config = dict(
    d_model=512,
    n_experts=80,
    d_expert=96,
    router_score='softmax',
    balance_bias=False,
    router_logit_norm=1.5,
    init_std_router=0.0327,
    lr_router=0.000508,
    vocab_size=4320,
    tie_embeddings=False,
    grad_clip=1.0,
    batch_tokens=131072,
    dataset='wikipedia_en',
)
Below are experts of layer 2 (counted from 0) of a mixture-of-experts language model. Rows are named router (the router's row for the expert) and show model dimensions 128-255. Each number is 500 + 25 x the weight over its row's rms, rounded and kept within 0 to 999. Numbers have three digits each.
Before each expert's rows: a language model's description of what the expert responds to; "raises" lists some tokens whose logits its average output raises strongly, later layers aside. This comes from a sample of Wikipedia text that the model never trained on.

# expert 3
Description: Hyphens and dashes opening bulleted lines in infoboxes and lists, such as "- Label:" or "- Class:", plus dashes inside year ranges and compounds.
raises: " D", " S", " P", " B", " N", " The"
router:483546516452498508540485499457529537446506489487469555490539502458487458480488560508537510520503515489491524469522477472524528470458543497458474479538525498506499507469493521504470520517497478470510462479498527526528515498505493477481470476531526513485494520449502531524511509509524460497495461501492518500534471533500448501544450476496498476514476498489543505486506497476488518467536

# expert 40
Description: First pieces of words opening a line, list item or sentence (E-ugene, N-ickname, C-ivic, On, During), plus mid in mid-2018.
raises: "-", "er", "o", " |", "if", "i"
router:533544486460528512514532454505461546512473451467476503481522508513505524554534476493557493519503506493464494481494517487519482526512540488488521487509520537460515481480499461517484503534485527462507459525510513567534519498508502508521503517481501488459505476487473501513465540517482505485531521504495485488459490518485500473545488491498540471501516497489514537503479532529480488505520

# expert 30
Description: The piece "id" inside words and names, such as Trinidad, Lepidoptera, juridical, plus -ian and words like Public, Canadian, David.
raises: ",", ".", "g", "al", "-", " and"
router:511561474476497471536474534489537528524477451497462485531494479519511524476532490492515472522514516488526515509506488492490513492506496506515499471526472481539507526497481507525508504474523491482482459523521507490551480528540533534417483532473531488519477476514471514505474517495449511533507488559524521511528507492506516482533491491514501508489522468463516507502477491528520513529453

# expert 50
Description: Number words and ordinals like two, three, first, plus due in due to, and some nouns after is or the.
raises: ",", " |", ".", " to", ":", ";"
router:494454508532482488520489476450467500547462507489477483515451498469555483477530460450544477479493475520523517504466503528544506517522471504491477491477544483517460482491457503481521492485475496534471495532481475522453512487507483497492493456511505510484463512479476489506508490524516474498485505505531484474494478491483524469522525467491513516503468497456493513501515488511492475478554

# expert 52
Description: Second pieces of words and names following a first letter or short stem (H-af-sid, sh-aking, Mic-hel, W-ool-f, sc-ene).
raises: "-", ",", ".", " and", "an", " ("
router:497516506511507494498454522490488502492546483463472458567490487519513469491471502452495527527498529475526475482493464494510505497473535496488504498534492467519486498509512503497520512559466518492506473525482497455511499497464525474512544529451491492513501507532515526484481511505484506518483511457478468474510487467523529506500498478517520516518506468541499470482522463471487493479483

# expert 61
Description: Line breaks and opening parentheses, mostly in infobox lists and tables, plus colons after field labels like Order: and Spouse(s).
raises: "-", "|", "\n", "C", "M", "S"
router:457433485492482520498492519535508503534538475442474455488474518513509504494504463533446463479511458499505465517500451510480513469492510485479468543498508500494518502463473531543481509526507494481521489479452536524505483519557467516466506516502482523536529485468521474517530491506504496469467508496528494578509515489486515480511507502475496475507466465511500525539526505478521496485501

# expert 45
Description: Quantity words like some, many, several, part, plus word-internal pieces such as n-et, Comp-et-ition, dep-artment, major-ity.
raises: "-", ".", ",", "s", "a", " |"
router:497493511539538491488534493491473504548465463461520444541534482472525523465504471498518478489507488477520524491528484487487479451508507530504529501506509487552491507500466465490520509541510499496465479475477469488567557499457544471509519487496522507473477517533500477496515531486520537546511489452539464479488531503486420509518472494535496531488480523481516480461509486484481482489527

# expert 33
Description: Colons after titles or labels and before subtitles (X-Men: ...), space-pipe cell separators in tables, opening parentheses, and "singles" in chronology lines.
raises: "\n", " The", " O"
router:509494501481468543499503483494464493501480471485479536507499548457511490530515495474547476513494486507529486464517492537538516484519492504523448518498483502485496530485511482509486511492515536482524469498515483469519490516491467511477505509503497546522510497503503513557520490527491504492521435528482509497517543482526515501439473542498479506537480468482474521505471505466489501450478

# expert 49
Description: Closing parentheses and last pieces of foreign names and places, such as Hyund-ai, Alexand-ria, Ug-and-an, Germany, Africa.
raises: "-", " of", ",", " and", " in", " on"
router:517534532503469475489497487499463480513520517452480480469462533459451481531492530510492507487512514532494501466486529478542478500492473492541539484527497463500510499509508532553468464476502449501510562524471504423505520507448546504477501539510503541489457536437489499496519482509518495522486466558458499496485527501445522506523566514468481517513526482520515502502485496507467489481499

# expert 19
Description: The word along after verbs (go along, sing along), plus middle pieces of split words and names like St-ud-io, D-all-as, art-icles.
raises: ".", ",", "-", "d", " and", " ("
router:528512515447502508491525444443539454508478542511518484511487544509512508548474519466486460509460514463480529484486500469481474525512546532501477479457487459503513472479491506476514501482462534499463514516493482549510516499530490534495499509458552465523496489502494508514477505479459505513503501423510536483480463481480502521463500487533434549520562525517533480499527532503518525513510

# expert 42
Description: Forms of be and have (is, are, been, become) and inner or plural pieces like ast-ron-omer, colleg-es, foss-il-s.
raises: ".", ",", ":", "\n", " (", " in"
router:521524505493478541496543495506478454505510514481488465486536469500476461528519538540484523513506531528498485498495508493528539512502500486473502487515474481510534454526504542502492505501483508462466513536473535467504507503496550475515550502508532491531494466490478522483465505532498516539510547495524544477463473491472510499459520489548508497508548496522464479499506510499508524485461

# expert 26
Description: Inner or ending pieces of words, mostly ic, plus in, s, ical, al, as in Cilicia, chronic, Constantinople, symphonic.
raises: ",", "-", " and", ".", " to"
router:518477499459467511512473491530508509492510504499468514456500526485493509528504517440509468496516479512469530508483519480534492506536476520467480530525499493479498510486519459535473506527466489477532488525510475487482508504507475530510458526483499483526494526465487499483537528501548496496526493496499505510482463517467500526497484504447485433487517501489494542487474469514497513508506

# expert 62
Description: Second pieces of words after an opening letter or prefix, such as b-ellow, Bi-ograph-ical, T-echn-ical, B-ron-cos.
raises: ".", "-", ",", "c", "b", "o"
router:490459503491509471547507490470529485520439482456509491510483473490523528511555475460495532525489523480495487493543486509519460503503525529498481502528486534508488535465468464482494446492500442544512472505519520530466469480456523535476475509523479481466500487528497516526420509537527487493510480444526549508440498515497485509517473528479521484513467524505523499493535521520510492525512

# expert 13
Description: Field labels and name pieces in sports infoboxes, line-ups and tables, such as Title, Position, ===, number, round.
raises: ",", ".", "-", " and", " (", " of"
router:503452458537499507542508483489472537501516523509514515533481470436534477529473522503485464501487552487466440482507510447508483448488485522494509511485473479515524483535481494419482506494478512537506501463518518485508569482501468524446509500526543501533493493544484535510470480525523552476499521477517502528471508505538530516496473515551558550485529509498511516479486506538523535530495

# expert 34
Description: Line breaks ending sentences or list items, == heading markers, and second-mark ″ in geographic coordinates.
raises: "\n", "-", "===", "|", "In", "=="
router:504472456504484518481510464456512494539471503500517531501511546455510506464534513490479524472488492467498503515472491543498469478485490499487508482504496534481513500477480503490470559464478503499503473500452541519511530472522501509505488534527550480536440484525506474517478494496529480530512516508535518556505507509520466479526531496463511480488483484484501503501497549526536540462491

# expert 55
Description: Early pieces within words and names after a first fragment, such as f in Fairfax or landfall, en, per, and |---|---| table rules.
raises: ".", "-", ",", "s", "i", " and"
router:487492481439474476495466501556518507505481493517531487480466484485531521506490504480487468554504496513492493495549497502524477468522514484501467550514493477508488476473497527541487490508521504505482500482478503504510504501506483514495478544534551526517515463516448485523492484523484501490485465491459473500455476492517522507514503473534490469508525508461473499481466469497499502469449

# expert 44
Description: Commas joining clauses, list items and appositives, plus and, but, ampersands and semicolons.
raises: " the", " but", " however", " including", " then"
router:532520516525445546498535501531477522509482460497501515465494524488467510508502523545506508520490497542468476511557514477507491498526468484479486516543458513509508519479507523503508534490484467496494518516496516501529471506517505511483480487518536508480494508523478486520474477490537487458482464488508477518461508512478491519501490511512485525486509514492474451516455532437536513534488

# expert 5
Description: Opening pieces of content words, often verb stems, in running prose, such as rel, oper, contin, kill, exp, reve; also than, high.
raises: ".", ",", "ing", "-", "er", "n"
router:468502523475508475478503481453463484509458497527513494474460491485490515530507476497534489471454484469499470514475528542530495478508529502478486478506493542491458444465471526494557515515507526467491503475499527532453522508516544491493510525509513556486516549487485521510522502532510465509498488496553536441520537519441510488499462492481532497513493538491516474502523535480487452462507

# expert 53
Description: Final pieces of place names, taxa and long words, such as Monac-o, archipel-ago, Indian-a, Florianópol-is, carcin-oma; also small, million, York.
raises: ",", " and", "-", ".", "'s", " |"
router:495504507507512499508461486504484485513506516545505496516578472489523508517479479528510497517511515545503548495525507517492457516481450478445493508524496504512488477534538550528533490523516524488456480510526493495516542519500540485484491521477499514505479488477492518541468450496535529519524491544465518493484517494463496488454530469536580466512516488486550487494509475497495526513469

# expert 31
Description: Endings like s, es, ts, ers and words like States, County, Act, Kingdom, north, south in geography and history articles.
raises: ".", ",", " and", " |", " of", ";"
router:492513519446510472549504548537494478534475501505508495507460493478543496546518506522455499525502502487499528510502492543517467553493438506540530509483534493512442478493545477490499494501448455482457489488472484497485520484535512491517448497480505544539504489458529485488518471512494514473512492512496519499496505529489526476519500504538490511485538499507447517505494460529491501478469

# expert 22
Description: Month names in dates after on, in or table bars (June 29, October 2017, mid-October), plus some years and infobox field words.
raises: ",", " |", ".", " (", " and", " to"
router:514536462509512502505510421482481500532487522521504510510516493464501500494503519476493472535485502492492483425497498519498481558479482508489470465492489492467491532485487485490532462487513502498576517535495464512539531491476500529497528507486465495513490523468503511499518499522459504544494506512489514481463527537530509442497507550482512545515518504462504499491509522488515468484534

# expert 32
Description: Also in See also headings, plus adverbs and word stems like contin, chang, no, often in running text and tables.
raises: " from", " for", " a", ":"
router:457503505515452501489477471475462506465491504487475524521471481510516508507518477525533441532505477476491520499523519514451481481489471504456487555493515532527510505485554501533539495449519511491503481479559523531462517468524479498521494483486460506514540471498491505506551493514502518487566486547511520485527512530447492492514480494486521491497522514497507514534474448522475504489470

# expert 43
Description: The closing = of article titles, ology and ography endings (chronology), en dashes in year ranges, and inter.
raises: " and", " ", " |", ".", " in", ","
router:547489497503450512525506514486539515527449510484520469487451477466487503518546506505478482480526476483481504491485480526487520478488494480488510518523490487516502485475555486486560477489479461463525501500551517507483502501527540487518479480458475493520500467509506515515513482492483513472508533515540486555519492523478488490446523490453510510526480526460491527513509477496470497474478

# expert 16
Description: Middle or final word pieces such as um in platinum, io, ral, us, plus words like station, known, appear, final, album.
raises: ",", ".", "s", "e", "a", "o"
router:502534464485486485473483482476530472518507501487475516497481519473532439498512450540464486510539481499491494502511516507545504507484439540549460540511469511470437488478473500532514490527505502452510480525465503478488490484425509490526481472509516508490458472466470462507477499485514473493487520538462512459469507519477519503502533506511519485544514474514492516539548513535517497525495

# expert 2
Description: Full stops ending sentences or list items, often after dates, places or numbers, and variants like )., ." and ...
raises: "\n", " In", " It", " The", " He", " On"
router:479438475516473506495502513502482493484510469516500511488471531481448516511466506504492512483483492544507506489439534531513517476528514525539478506521493484510498488515448493508506534484519484542562500508492513488485498535525467535489510476511541502475469504496500507535472522439490537498492499525488493502461507506519508486473461458486487495513492504477516479509520516510532512477451

# expert 24
Description: Noun and agent endings such as -ance, -ence, -ination, -er, -ing, plus what, because, how: endurance, attendance, evidence.
raises: ",", ".", " |", " and", " from", ";"
router:498524491507482503482503477502509485493523533483533549507475493461494478505481474523525512530505501522526493492479485510514516453512452464532502498485525482472479553530516504511496473471467502488492538531526498506469508578491514454501532526465494494526515478485485543524489488452428549507484480494496507475528524479459511531466491451483517513483491497500477476481519473517488471434508

# expert 25
Description: Invisible marks after coordinate letters N/E/W before the slash, plus final word pieces in tables and sports records, like Jarret-t, Conference.
raises: "-", " ", ".", ",", " and", " |"
router:538516492520460512469480482519486482483520523472516558504480507449479485496501508507478489517506494508502470502517456527499497538502499490487500519518472446478494477519480485518463496526506465471559537519475501479521484503454498503466520488544522502525459473473456456514498457462512521502507464517502542469498512536532527491532473479509477510489530523531542527485531467492505507513549

# expert 51
Description: Forms of be, have and would right after a subject, as in "there have been", "there were", "it is", "had".
raises: " a", " an", " also", " d", " the", " al"
router:444527511496471466527517500447467516508474502501489517523474510488472479539491516501533504503543445508538468484487515529505552518518484514452479520510501509512504492534527510520508470474476537500490493508510472526467513511482506457519514455516534530445503504532463472538513486551510487495504500486516491452522451472505504476513531482543474495491517508469516497466496504493490512470473

# expert 46
Description: The word as (such as, as well as, cast role listings) and clause connectors when, while, where, since, called.
raises: " the", " a", " an", " part", " one", "p"
router:515496500479518494524485470490459480442482516508516473533464500491520538507477553478477516497519512523534533493527484501497507491491523504480480517496499507531466443495495500542483511529475498508450452504456521519501486479493570511466506544501493521502489463504479544516542444512479509487490498489483457472517493493508476501521465503517503484488493502501528467505499496474452513495463

# expert 38
Description: Middle and final pieces of Slavic, Polish and other foreign names and words, as in Ghezzal, Kędzierzyn, Venezuelan, Štěpán.
raises: ",", "'s", ".", "-", " and", ";"
router:517542484488518455493493481488466554531513534496478497499446486482501460569520461498500461530491485521515531497492475516515511519502516492494490513499478531516522501465488466473508463486507488505451480521460458524474465491514483514469493491495449471511486473446547554485495472496518453475512505497528496469504463520497505502517488517523516457468492515497510544513494522539469490496524